Below are experts of layer 10 (counted from 0) of a mixture-of-experts language model. Rows are named router (the router's row for the expert), up (a neuron's input weights, with its number), down (a neuron's output weights, with its number) and show model dimensions 0-255. Each number is 500 + 40 x the weight over its row's rms, rounded and kept within 0 to 999. Numbers have three digits each.
After each expert's rows: "comes after" lists some tokens at least twice as common just before its tokens as in all text; "comes before" lists some tokens at least twice as common just after its tokens as in all text. This comes from a sample of Wikipedia text that the model never trained on. Tokens count by the router's weight.

# expert 48
router:506459510455538574567453484478491526481424553547526557464537457464558441491481547579568471483520560496456545471512472459510464512485397464531504517539438554509468510459472449500455532521463488504537572523575448494554454488520565462506568525537514493462505497462537533466521569470526503462515547535466436531516437531530521541471454425499516509545543478484468498512504468497536440459457466500528538502593500503470532570468536465483447492564497444465500489533502464491514551435518513510459518487515462462490503444559481574450567554482475523469576509508494548504489517524515508491478497490485452562435544515504540425563489441417503497533488537466472424489446520412483486414537593449562543541453439458525555482511406477480517562469502554560532466474489534552474511519478460
up0:533521532506499506445545531509513493587505567513523500335564467459515500500488697494440502469494475546516666490499483462494402501514524499499494502466473525513481501505594500541487499402491501611483467509563499479499483515525484479517493455422525496525498503489530546551484521434502474553429492501392455504517564504520549516498512595501511507487498493499550429500492446502522494500478501531486509495509402546584429501462507491496460493525424516491507605487499504492531496486500559496510583490507506457506480510485502496516483527447502482500451499503571485544502461503500498474453493531499500461583551530461529451538504499509448493507500540503575496498491505509496419436497595516499473509500492572452537480493499495481500514485435561500513491470500500489481493496553505
down0:502549493420505511489500539492494425534509499508498452460519544502485502437502666493511512502500416530500396456500463502479500348494500431524459595465470410597522498501349530488609493496540503513442536485443500512500483518609534497504522471472483519502466433505456499543478495466502498544500488517544532499544496533507458473507550541444488502499503458486540492553409507517537497493481535515519450404505500584502494504545494544472501510485500482530503501458508498539542498528442410506517498495535586517471492539492608480537550485494521496505477503549539528500495562500517520407517482496497427477503502536489477524439499501477502519553504511485501526502571482500589495562469511498546526525571478491486492355499502532472529485494502487490486510505500486545499499503518490
up1:498499487469470535599500502536494500581481485501490494606492499548505493499516499635467507499497500506486569499482507501533428483465525484499400500552503534487448500497442500507524496562498500508513498507497506499453472526555499377470480490538557480504502504499503534510444552498554494499512445509466498467499475503513585482499492418519480469492448543431480490504554499513501420441512440510500476439522518497492406472471581540470334466499512473513506444402432448561509478500499502469414508512470529492488498502454506516453537521528450607479499497500551516570569513519499533511359504496499535371504497606489509510508551498494499493403558510489509484501563510549504492503491499492533498500450578508521511458509540493500586505506502505562541465495482479498463507518506475
down1:530426512448490510404439500503508571508501501492500443490523458611464510492421448511484501538498513498493473557447505524467402463501489485487503670534502517388470465496517441494560540498495500506525592486609486510549474481535474485509489530504505501481494530454495504543545563486524476482516520489501495501504568484514504474511533497521528566465504496486495468532477523499468513476516497490511448516500563497580536513506497506511503487476506502474504460571495492510493504499540479406531503500491524473520532544487511419509500430513492520501603595497507461497507427583470508488523507494492342486503489441540499516471491498522618496489481586508501521402486430491502527492528510476480449519493499563491419489501480530520468614462553521426414484499537488543476494573521504
comes after: "in ", "In ", "201", "200", "202", "199"
comes before: ", ", "and ", "in ", "the ", "he ", "to "

# expert 44
router:548472489464593486565477479463526548464433525528521488491529487496488461527438486532498487490511536532487530553501446460499417477483459466512517528530482507532435513438468463485485506553483484471499548517528482444526467467602574451515498537520528446463564479455580493449540592471516509463513494515470439562450491522624529499447498432559506457573508448447464444540487452491549465466438473527527485531513550536531517552477531495503461444526464461495568507546538471487522469485564537540489522457489454463462536508533454505455490551477568530479549519477544553458511496540511508516444484512495395513441496511561537475563547494524514439525444560494468493544452533425543484533522534431571509497451417446566542476524473428441570502493510532548537487517471570570466530539527494
up0:512423486493447538480496501500508508513498470499493498461455486520520473475515529467541400506502416434497495488497421522481529364496497467564523487507502526493472496496554498619498508505501497484501474591497517490503527515704508423501437475607487529482503497497533535499503494487503543498504535533431518504547464506524473498502437467500499508515670501510531499509506528679537493508488499563552498500505561475477586544479563501428498491570501511500487568490487498493501503483511528509474502499461494470498490497501502475432520445516495500499553487481505569478539500506504500503515500501504533483500497506475472509503477477496524442426507500490482498499501604563501500491509503331529503492469498593469501500485498502498457514505499453518500473430493499584466500483495494
down0:488474522590470500533555445474519500501470502488518388503471471503499481541503404463483510500504455540445597501500499490503407459480503566481483498488492482500490495499488493484506527572507445574466466458535516505480483473414504519494501495545493481500551579424578535500495469561487533482643415500565493521497446460465526532545491509567483542482514447496503517440522498500516498499483440482498475499505419479519611458524525462551547501501472503514506438492399500507483602507514404472500501519503507507497537413479478508514494503491496500472515502493541431482477493503494577459508530505505502523634499500531525497499494444481489497490489480513475519650494500494501504593427484497502558486501607525503497615510505510476502504481584435425500493500537509517491509561505500
up1:537505483504387474531461502436474469495432538492497501500642498447503500531505501510501497504500308512478503497527523463508501487490499523506492576494501472514475505495474490496407490504482500479502501496495514505514574484475528470493534458478480496437489516609515468459512505489554487505535452510531463543488492564463425519387544452549468494659505517524492504469558450518500497515433488490448554485498517513499456499470534549488475498635496497503507553576499506477463495524440530516503510502501507498485543466495468508496498522507533498487493499481587464425515501537494513499505446511494505524502565486559539477494493497499410468499509442513497487488530518506433493504629502518497503504495563451369491498523501430578383619513498501506507508499496505499516501497499505
down1:463498486519445431496409434496488410578523498475532491409478501479494501488482510491463421427503491521421551534496593499519483432488506405489549493471502503458498459568496525529481489498468609434564504498460500482630542527500493523512437499488487473506506507498476530511466504500501483499489477502546498499499484410482550396508501534499518410493480540485555512518500519484503533426501510534476520443570575490497441511529567483509491475514493509537541470554635462504527487502491553540486561555503504524488499599464507579505462600536500490502538508447519532425509619507501511434476519511491586493517517477464506481522488491456544513498464495565503505414481499512492537552569444539528510481417437548501500467500482520447507509465476495536558531503500502499500509502437468
comes after: "as ", "was ", "known ", "is ", ", ", "also "
comes before: "\"", "a ", "as ", "the ", "to ", "an "

# expert 39
router:512489515424522498500471501465510483438453523551536518470560484476525429536487520530558517476498482538481558548557441445472434496479460497510528513517440535546447466468433465521462525540479544472504562508519452447521462510538552466487518465526527422465512464456539514456542478484514537420503581526489415556476462515549520525457516475562559464558553477462507467558441502490489447442485474523545510500553586554470516501442561463491508473592466450499508476551517476486517472439518508534424531517499486470482549484553473568476525551512560505460582485459528549481512540506516506509445450533450447611438474471554550447530553474508468473524437541482490473546470542431531465518488569432561551516436453419524518468478453432500524552518537517554546487533462543561504515561510464
up0:498500537596507518498421504530486465452507499496511489492522506446549523576459499566509501468499497476445536531500500529589505541589443501498503439460500435638472422498502490465509554456443495492544482504348535432571610498503501513444516531472485489508545492450556487478460524492521498574507505474517502509426501512490504499491519502525498511463454575478442532459473500510499496571494531619487501530512496510502500556500487493475504501501488472502520455498499581497506495493487505533447496428498444467500507504501560552514499533496498499509474499514487467460487458585515538463507580503490518501520497543453498491491491533434342503553507573500470518430491498502513401491560500574475421438477544504492482502539436486510501503500577512530511424420409476480497511486561504
down0:541461534490529544502510489459498465479551492467579533500491514503592684487494466499453506548466525427500498528492501432540500513522508497468494458475539491483497487401474481546433489517522462508506497548500545395518542521500541501513517501503451522496460573498502533508475516570343556494485484496377511488380497540497497571502513490501488496494497573462503506486452507406521476501500510526549472500522477501491509518500469499483519501497567496500471500504520502496492501461454472501489508423554470482542485501496535559550481515499500491434502476518495475504506460511505479499491505502457500541419558472344399509473504485502502474636441511504488497540503503389548488494559497570438483571540561491495485504533502458499546502500513428500500453477504563464504506483509475
up1:405503488553493503550604480548394508500466500473487475507486497541484495523497500440502498504499499491511498517429520419500481489550497514504583483538544350499470683492478503523610512506501454503498540489443487547501410511479434515462496546500493500468491502508466583501561499437488501504503603512515520530558516502456507477530500499526461506522534490489496528473502494519499545521478507508462484494488499486507442476499541501499497444547459516498502383501483501503500553485500498482480554491492573507504501470496494519423501523485542542491589510496523539491499500500586503453494512486497484513505566522487536524503554536482490503500471538599511501499491458497401485528498569511705508481490512371499560506497489579504501536500501485497493475544488467509500478501451512
down1:538479501487448508474495493496499505489638498551535468427553507487556498461463432447516524514499424451463556491504500505456464524484504514476529496483500487442479469592514413500440441514457578510496487486526506526390499481498499495625500510506505545540508330505508454495512500618500498512501528498507470554535502493503528489491495497474561517554500575510543474499473498523486469440520543482497535490487486504498572457508542455481509497487526501506491613525597500504501489500487503507509494596631499477496483515527535498516497497501469500546579498604436511501500498516451484415512516500502543502509538498565521493502485503494492454495501519500476436507477607488484548501522499449488423514513496497499549495512480347496462490526486545496496542448475498536500578521503424
comes after: "to ", ", ", "and ", "he ", "also ", "which "
comes before: "the ", "a ", "that ", "to ", "his ", "it "

# expert 41
router:520473557463602490509504474485508523461450558465472544476545496463527466512441533578516469480589515535473496478528449466498473403460460483477492513542418515605443460398420499510462546519475538497529530509533493480592469470535546496510514462478543464486567429479552539512500504428539570498516521500463447545515467536542555493471455450504517480484527470504461482580504485506580447492479517522522511465567524483494523495470484518426513432578462522505540465523535526542538490460566543508490547501447491478533507448527533540475493505549525479466499442496541517466472561560474502497457450522459440542513475514581602389540525425465462458496423563498527483483509519449480482480488541477529498536469507448558529487482407494478514512422511573543522464525510544506445522548536506
up4:497500499495509498502509489550475480458500498524458484504518510498507499503532487515440505500495495501500599500462512486587586504430491500501539538534491462507505500487498493496503496497500479491485498472572504370594528498505519507503523501504459519502507504511510504491587487388498602507486553501524535495510501551497521497501501335381493395517605403495503500499417495471500518500500465496613453464563513505404567569484434308493497497481469503500501491506457508500496493499482527499504571513516498501509502546505514440466489445565479493423511471490501512450513507483465497539481539512456525504503497491515502483515516589506500522488559534502491489502506499354501500496503516498500594517414501405473510504521394504490515499512489473494519490514494474500501493507503499
down4:555536516517496462438488499470555494499546545554540520449494482501479502447503493501465366499490514500428510508459477480514501439606590553500499498559516492523469538444465492511499552564504489493486582507465500568496481509486516574482423485498518492501501517588590450474507471520499486509535478501462499496533371519454529505441483542489561539495433499500545494382476465526487511581475501500458488491490479490470512496470519501573628500550495547495443512470463483498500487577475494503452479499456539416603423490489506567554489459522497497561496452496491529439511498507531548563499511563489503541499487516424506538497514508507506487510502465508524496500498509632499499503573451495505500495502476511426478503386587498562484453530522467496526500416509467427501518476518458
up5:492502668564504536499501491515498529392417499467496574502557512485510503499444504486500499500531491566442449492560498478502500492541496505509505486529502505556500505498451493511493528499476517498505499511520493502533500459542499464504490502505327498496519500483584496596506502528495483502492542510498504498493561504464493497494572554493501499520502493469505500353500498502490504493496498503524491499611498669500515459515538510504499471492486497524496482499552503448418563514436503499452486488522500502502504502499500367504499502495476412494540501504526342486522492489507482490574510500508493500502503467519487502502512408504506369486422476489500489499500513536479500501501509415507498498449497377499532501563486508466498477402500499501410470498500566514494491510508488
down5:446508440445492503494501488406478504472501516512539475503499423487488548492505453503490523521504552487460498512462504501483501570485500545498480482499515473517415513501506503456493504479541551501636500606445506488429517490468501483537490535523528496491447527520485486495500464561587484498489519504475460544554548497483501514489397552491426526507499462443492485480488644428432558470573496501561503531503500541525452521494501501499454487515448402487480487500543553512511529508503478593549527470404501505493498516480523509578496497457499491525489501623560531487469452532485490531506485497510506512506472384503449519496512499505464568613568504493378472475457501508527499399477597514508540504505455469498505500382514563479498503499500461488551501505498435495518582508495512
comes after: "0 ", " ", "| ", "% ", "1 ", "— "
comes before: " ", "| ", "0 ", "|", "— ", "0"

# expert 5
router:497481506457531551537448479493528488492495555498571515437560467491570502518458525507530470458570524572477527538497436489451433495471465472486517457542463565497474459456438435498489502499450479447552547601507475483547513481532584469518521469502524461467525457492531490475583480406590544450502584523474490566511489562494549535480491476543529450490519484452484476561457435500540437462482463531541527518526513487462549551480490519487466469536495478517542481581553454487515548448525524550427497548498495462459572442551480575502526477499502453434526511483501504474482550503504559541465468531486443569412499476563532460568554408467472452553485543455466506550496542461503489437495527427525562537459478449522529417490438460475541523460542522534525447499509543529476500567514468
up0:502498466420503499497513531501420402491500522490503455478533532573500496517428500500583504500488467504494649499496385449480493500500431512513498493486499498400501456493504561531525508515476462591545502543499509502579500464509536480475499420512512524503474500521474437483538497609456492475449508493480533482539561527502564500610491529480496507499509507485521503577483424571494499490503496540488515503546552503317460523482546502478498538504501510495509502503520522517525510497505514453432505497480509514517568485507501500566504508500483492504501433499513505491468504482504497501466511522493429507494490482511505643527546496434529459506515493493573476500489619502493442562505376489520452507487521509494488499461500401493498566482440500443467489484499593490489447491523572
down0:550499516496464487500504509498498496535500382530446456529519487498500444488462500544416497503480528450512511517514494435504476499492513538517543484499441488502500475508538512495500499516480526533498531482508572492578500500458500500466557555503568498500515535456604520410545510500494522519523500489541477482429333499422508525498500466499487507513523459449507497500566603502413493485508611531510488496503528480652533501489525554519498491497493500505490494503494537520351477494420454418551511502581474487527519489572415427432521500514500514539487509531513501504525530507517444519501513397425522511504506530497486485486449498453556562524485589572500535497492420491542466388498489521434496487493531500535507503504499498426499509499464499424501433525494466499550490503504480
up1:578496502494501499496539484501560498515509470484469500477553497493508499382493501499572522410462472485501493499471544503491498471481521478509479488453484735500500517519499549529499468512507497496492490466521562479511523493460559508502501464467503468494490455471499502454497514459487497497496425448568513449501541500494504437544468506449557461495497488541466505437498518502528453492550527502475500510490483492333506491478474561456381459491513386503515503534525580500579687498451491503402484500484519471500496562528521546501592536503491500429509501491541504521463528534505543497491589465512499508492521536512484486503510500483560493474499505435476503460488556483500539575454556584501498499501498506496572520452495490504503499476490462504551510447494493527503525439501476
down1:505499509499526487499470442507503516450518517518409505476499496499486469490504499446481500490461499592495519515514431546642484547454561556492492552498528493472507492489499458488377501468503497504496514517472517547490498483501498533469470485510621497526570496414496454598491506510472481500520511499500504501506487486505505480600473520386491512507496496540536508479552498519505500512478500518486501543523496470501519503524497545487502498455407480494518468499502495498525495604553451499434604505496486343498501489495536505562551492511501532475493524533568493497502475499433496502486497498531582499502457507493501569470478490401408469514487497427466500509550541494544429500503501453562466471601489498537508670504501555571500419498505516506498596427485501448504505546505508
comes after: "the ", "a ", "his ", "The ", "s ", "first "
comes before: "of ", "in ", "to ", "for ", "and ", "was "

# expert 13
router:530489525482578518474422442497500463502450540470515506439578439455522441487436550546524449431545529564432573489528475513507434506436418481533533502570424537504434485484465462521452502548461453466527530523510520481581486443531573477527512479465512468491489458518578520495519554426537539438470549563465486569497448593524516566475423485518511501502517491523459488549495549499541445475463487538506532479560529456470522502455523517486504434532523476507532510558541456466500528428565507505444488551498467488509572494535552553501551542531545490494538489476500546455484518519495536552431479490521481562415478538504538443554521442446507469576491523487491423516552518495502466443498518472541537526462452486501550402532488449479517504454494525560560405488489493541520475517545479
up0:499501518445513600559471464505500498482387500494477488439501580502524433497476501517463497509558479533506511501501501472517434472567491500491337490591501482557519505501504503496509514502502500473513503470427589520501500520463495501481516491474501516518478495539508524496571500466483527512501507608516502581492517505516500515515506470469479465487498465502477499507496511539492477506509500553508499422502473516496503458503630539438481500489503523499532498490548489499486514512498498557427501500532451502497596442514498515499489497504463498502507498489508462532525485387509570549498499500481498556508541534519500498571493406453472495500511373502518512503527509525470574485549500509487518519509500491452492488502496424505470595481501441556659515598475519379420427559395440
down0:505498548511516587559496504501490540493490499499509491495564495487497510500580489488545535500467489486508481447476415514483528507503502498500470545440494407504501517500501453479494527402601531508509500480488492501500471439444540503497504500503498595471514499491490458474537497500536497480502543511499488523526554543443488609477457478517500513606543558507504500585524543494638535505494507500619492494484540511423500397500509511538507533504361480453431481430369504505558398498495464394507498501509505440496497501523468406463479518488479495464492545516503495484511498500479443480533473486480479502521503482582507482549500498561470506444466406494598507455470506479559486518478447537501502515500521448493510488481449505560454503490513511500508499642483542537485505511501466
up1:513488496498477530518475512474498535472487521500500571346473465502498501495563498505540499524563504498536508501575377504492474476499511505510512508507512497501491492498501485500531497521578500524500492445542502486500486499486496513554538500515365504499545508519512355490501467454493586495471499499460479473500494501499497523370514484479487516535501513501532471497439496500497533505520500472502455496462461500456542561499554476482536524588535505503497499552536504499489573466561492498479498546509531472497541487486501499501468499497447494483526502514499522473494469497569500498526510504492505506538564446506486452356501408555498499500502508438507730502432510442494501450437500426497517564476449508499505474502507498495481501543518493500589411451528553481545439513537382
down1:499393411486499536511526510499488499401489541490518496512485481458501484503551470436528566533485476542499500505412469494497391506500456513491501471509498470493514602487500534501465514495443496548505497475495472524566499508463501494488506438481517476505581492505493492487495484513557507502508503501499499553532544498460468503629499505469496514456570498467476500498410484439498574451535532506414516525539522546488509459483538500430491502435496469500500470512598505460561503502499490573506465501504506398407537494445513535556508499489500417511494512654540502499461583492546497511503516494534581486441498391501568585583495506481513503442490504485552492451497532417497494438475532558605527470537473463497459504499472529520510525500516500490482498502582559505486533503525597
comes after: "(", "in ", ", ", "–", "In ", "the "
comes before: "0", "8", "9", "5", "4", "6"

# expert 50
router:529487562468510523502448426499529539469477486462564539403524498487538471457481597551478413498609497568464511512546440507542477429470520482558570485515485544502464435419483476532466525546551533446503537523519490438540502478536541456482507539492509477509515444482562575459530520433522543521499514499493422486494469552535541562464502474489556520533536469444417454515486472486528482475471493524537527543507451505480463529490514511477412438552503519468502488540587495562458535474512612502470510472468478498547507513519482514454577496451524406467528467504520480446489560530509534555460480494525495521493521488525548468466534430517479457526425573484525490537523520468513482509503553503559539513460507468538512378493476427503537450455489541535558411525515571567524525548483476
up0:437363472487459474535520498492490518551506493479389485505510453456530512482495465461534497507515599516493560499485508495446513553500462532533533561498499625441562497504482502539490494507564480500505501498578491478488508504497478568450519470504527529428500456469504530504423425402501493500494511499469506499462504497510502516500507505500521536436556496483470490579483535554464500494500514493494506531691500427460509498534530454523585463483503483550501546520449492498498494501509456498442488561502498500496515491501488523501623504493523527589530498502498608565451431590501369531513547492438517519480497525500535501520522515494484500506462493469528491482503502500427336480485440502500527497472501465551465503496566504520492501502495491443540438492500502535499513499535496
down0:497491510523543499497495512451499502530467549523496498500379500469502504494695499464449571473500499493487484453603464462524498493481530597454447505499523487532482375479500435515466501399508503437453463486546530531525500369484505515504485539507393499513530542496484501504461503468501500492499497522538522469495527516507500501481494501498480554451500483514351507562502503452529565510472535502476498497528489458505506493545561531477488440522500465473505506448531491527579536522530507478502544492500500517501532467470589486467464427506508529531504506499501479488487500502541488538500427467497554478502515500506543537514602486448475573485509540454547496506529445514502572485457531520499524479479504518342461472563499503485486484498384431555511520470548551503507556498510500
up1:509572491486542490486495496565483501523493489478488485518499508613476500557496474523510492531600508500492464504526525499496393505449485513501477379471505500564466475464492515492513499511466508503500536499498537452492499442475406487546495525500514520499485571549506492490490498507457475567502432493506479497490441501554612486455473490536518499528522470504486497535506549521487505507604492498492488437453459498439464505502526514493504493461487632509496493475472504509532509496518531475485562543502510498575510467645507499500479571509454592494527496525520500327476478504529555495481515511518494483503442642455531505496379494499457498432545466475497495499499503506507465499430472450487503563501515560615524584471502486515496499499505457574469530501502499495523497608554506
down1:497524511479505543540503411526503586540528462527461494491543544400500496577491415551504505544456504572518494440506502441550493583468497510476504500491484449455531491389537458509438542408629506504542490582497497497503594541385481538443499545471503499405478507530511476488439512500512558440446505485516494516501523508499454515492454471500499493516548467501452439499489494390448539560525440422508500557512472519499561513499446535502500493497496520496399412544503506503477587427464514487514499525524481501515471620440498455472367421475502450526505515506496474498489494500485519523497507547474497505495550498448510483438436563545488536466494523491491494505465541509500509520481502515487514533551495497481500496474476522489547492544487499524520510404510507504578505479503531
comes after: "| ", "(", ": ", "\n\n", "- ", "/ "
comes before: "| ", ") ", ")", "/ ", "career", "."

# expert 62
router:530460528474550480520467483469523512485413600465520512475539509484538496519403527528538474494512555520506552532499477442501480497474477464515531456518480485529429460472421475562465540550504540490570503499519454448576490449512565426499482477486588489436575444421542562522540526427579537488534500535432460553505515489628500609477495458512543531545510435506435481540467503499538425472439449530551493530524471451486493520479477502458492463521462535466549502540538522496538502469528551516491543514501487538537552486500539488479487533515562492468544444454526516468464556518492534486450416569505436564431473516506597440531504483485499463510484544483481463498480527488482473459463575529542527513490534438550502491491437462502540515479516571594517416464470533513469526526526503
up1:450500495504507563562375505495495524543477509458500498498505497477500485478493496513485429458499486504352608471512483452533507509483501502541491493505454495527510500429620495517592475579500510506496502535492510499498497498393457489536397573606495542494502493504522506529447460500466502515508516509452502478535500499503539578440469552510518502531611502498463495494579496480495506528365422500503532601510499517506480497489500526529478564498450501451525492516544502474486497501521505509512423474519497523439492475537452490496489524552505510515502492502498508507583493507490547501576480575379504548497501529438493593499471448471459498521483502505381425475471498500501493445499429502551476624503505501413499500508493563508500507506496476496500491498487545505501498515509565
down1:391497501497492541516490570493498539444498496453511500478520572567475556476492369492478505482497499474516490472542503549505584428504497406500491524500499514477634499506500519499517493498563565365581530513621506501498519503491486414503453535481591489501481513497453445502462499504498454482462423603624500474518503566521485507499475505457480498492395505514485529494451470504514500496524475507468512437504546508501488516500503498496435567520544446572501482504415495537477500505487477472522515501481484499503496577499515527495499565490461504468502486570510489507478517452499502500499477455500510497492489524455539497503485457518467498458528484476507586675502584501539477477504499469498500517509500453513525530498491494491503495461493499507468561461503526449359440493459506
up2:501506487500491502489504499425520494497503527501516472500549497524579559540517562504439442498552504507506508498463486499523500537493453530529538447514538498509478489500496501505499510499503613525491499508502425463515498608510486486603490502509493499460462504500502493501524458509549499389456503463415487503528461480424505504497502535509536499500532470509275431523536497507509460496479478507506500490513485505496556518421532499445487395492494495430542530498497530489475493497503407613411526492501502512499566483502498493568498496499321489499491504441539535501488485427530449501498501500500505501469506475500578583550501486415366500552500479470498500540498501528508508505514545500489611535500500492432508474495506502501503499508501505514501577433480553502474501514528448
down2:539457497488593529504490470498431502571439510510543457500472512472551557517502491535501509501468524522525447487507492544502589505520554492398510502497506509488479535508483458465501505487503504500502469500515500506449500553534528503562440498502521486496495500500382493490460542474490541505626431576516516494539491464488504534327515475471475508503497562517502433510506500500542527482503503502500504515504432459590492417542495498501508560498556500499507496481584501361678502506498529490507486501508505481432497528532444504507587500518512505516488500510461501562569499511528500493506491430503528592496499515365579502503507533525497512490500551509505496500500495509525492429542502508471491455505503498504440504503481502548468488350497515449527499478501492479459424441475459
comes after: "| ", ") ", "University ", "–", "Location ", "moved "
comes before: "| ", "; ", "=", "1", "–", " "

# expert 61
router:556462516452524525531478513459579469518470517481527546467485444463505506516487605558550408515576528494497521513562482501539463487457479420553489513516496515559460455491493485579465531530460561529578542514551497450552468489515543475499506515447522497495502457449541538474502556473524523518524526536477425547507507560500601544440492487506519478458513505448422459587476438485550493467444499500492507473532514512463474477495552508389477495574477504445505460478558472551540521494501578516455532533519468463512484483527483522437591530521571467451545441445601519464516460473514456505451478476500467539503556457457531489490535448455469459519471587498511468520499520539489495468513590501497496467473422458524514380443450466461489551511516539522590461486542494523453513521560494
up1:509497513423528510509545475497511501497486499497495618582485541458492430542593500537481500494453511510480498533533534514475506497533506506480491525499532504500485524517477502494409504478472450495499506499519490425504473486496508474616695493480400526393471463451500541500508430480502556509496486364472496465483498510472558487473497500453482539553630502475502465538500511500501489505523506520471519438503508501480519519486424500518483522474520500510480482498505494459539501490489494521495508517439503494566505524523503537589453555575471512476497469481503525496440493502500498548557493498478504527483517507484523500468496405508505579503505498482536630484421480477566417489435538482500507513470368496503506524514502541380498509568542546499508528477446482592524518486512500
down1:512484486513499543504496454434505483410490525495487498510490492488471488410495488500649484538502423488500487512490510457487496502426490550514488545497477499502514543473516641478489510492513511542521508465480496536500498488517507469493475461495523503497502465513488387466485510505513556484535524500493494485520502519448512499506438470484458516417525499452495489502505663434492521495529498498518500497479500466456487506469532533487479499483471492562408314576478511500515504456499576501499492494541496438508520519482504506513458500473511607497502467672524495574537500503471500542525439476524435493581503493531574547516490474509491519499458511515517517509500516474512632527494499494482525458530505508485520522510494496497493475500549525528506408497565526506501539495343504
up2:513449484499436501503427495434501502521467497483472548514498497368503496490568499417566539520457511544588609501496497531514505467500495492494509500507478494493457524539472479503552581499495508494519483501441477563511467466529502504426655487489485491496500506501501555553598441523482506485503432497501379500399409510503550499516513490461488536508502447482478381495499538429408545482494512517501505574503501412537544499505482502510502560519501501559507548498382500390470492514483452499498390585519501512488498461590498508502524482540518539514502504503485528504489502459497506498500532503464456503499499489504525471490563494500486501492498465502595559482504498501538557439508601497479591563487515481500522482530500463499500515485480511509494495569499499529500503579533453
down2:506490508460526506520505530473466512532522508522475498490503545493531487518556476501495501491533512520501501547498567500585547472497556483500489501503537502443513501391523530475503358497507552492506363489502467498504416484458540489412498518446489525455496477498500506428531497573564505507492474484491648484497500498516476503502539459475496493495496486493599509500513416520472522513452473500503450631495496515498444509463537501400473524435468453498498468510532499508465496465509531564524531505490501500483536484480479498507492557517548504474520497561506410498496491501529450551503386470460502499521542589493454521488496491514470504501445482442503518505501504374576490567499472364581606635493509506525523511504500484479503469484492524500511486498398486481510507530497496
comes after: ".", "°", "N ", "′", "(", "″"
comes before: ".", "°", "- ", "″", ")", "′"

# expert 36
router:513510578494524515496463439519537475498451534482481544428490475542543475494473654501481470469566515502474508571546499445509513456476438477508526518536438532523462457488493477496464524587495491413528522586563457451534502470495520520589498473530526467504560496500512484483531473486525600425456533518477405516528499505491582514403506492469528416488529450514438471505425463471499509425477399537556538498571581541503512569504494480488451454574527497450553510523523491547501495487530499583479507491462447456527526499568522501458529534511463493518493445501571507487529507528530521555465442503504413553503480480527524472537594457512492451496491518517463497557485503470562476443506538479552547515471501472519504374475500470490560501523524535543515497509486496515434511512530455
up0:501496606498491516544531431481568516500462480497501513507552499492496488564490473545502489482556504509513504512503521445451520499602483473476507500501498469512456398499511382507467513504501471491604520409506495498521457517522491525499501500475498513494503501523500502500502472501500481513500514500501413500503491502520500519494500476499549502500513452494486486545519476498506498526504512507501505506507598510502446416507489580496483507536406530491554458459491505501581500475491483457506516536498491501446536500595496581491484481485524500590502489549501499495481492505486403505504498522497500515492484483359500497484501506502498656490487710506612499512498502527478491480490539545512500577500502614513505390457465513431478475498489523511513437500428495493372503499528554
down0:489502493462462471502504536513464511526473493495538455492498506496499514483504500515494534465479488501493524474503461499495421441565506523465378504507403504527493602492500586497495534554518505465496493511502505535554456505490602528522469486490497490528514474486497496538710506497468517457505504502518507456629482499487506522575494485501517519490594572490503488502517505500476532427511524494501598466501506540501573528468497552504499496564496430500500423460462493508422501500474453510519487498507450494527503501504495505508455576493514533494502503504453475509483488457485528530406510508495584305496495485479438555500472506477496505511510416421524519491509500580582436503474515519482504508481499499489485487423499501634499517489523522512580546425499508511506514506531494
up1:518500534445494477494503501492526531507496490493502502377604560505500455572549499505480582521671512528478502543501464504589497619488504503497576500524503593498500450493500524498508508475506483505482510500572495573497516487596483499465501488483576493494487500508449488488523527500479492559445535506483452523514471491500445507505465593506633568504500499480500415500583498508503568501505362511458501500539496551559499507481485498505392487489494516469496524501458496503541498503492502461515482449482564518495549650534465499504526508612493508493493470481561503432502476504473491497508481599525494501498584492483510498544447497503507474499495540510486504516549516471494433494502500524492541507500469497467545502485484490421463462500506473497475499476492480574490383478486494
down1:493513497444498482488466499504524550453474525462504401478504497566507448500509532500517533527545516494505500597571497471502507483528501503558487521405521531508427447507499495504502499541442486512491470476483593496490498489488531488496537550487515475524517432490510513326494525483501500518503522499457479501638485572512455499492519534443549540495518482554499501486481504498457518506500513512515477415553551489495493486551503500500491475512500496500389516515493488533485499506532523492502453421648550451499504497546505503454493446492667495489460451485396500438492493491507440498505521492550500490502474466534466479482492492462502565550533483550493501570527531500510435629523499496508495489484499496472535499500461497509513424507480497418506658468587500539497499508493448
comes after: "- ", "==", "• ", "Binomial ", "Original ", "In"
comes before: ": ", ", ", "==", ". ", "by", "ation "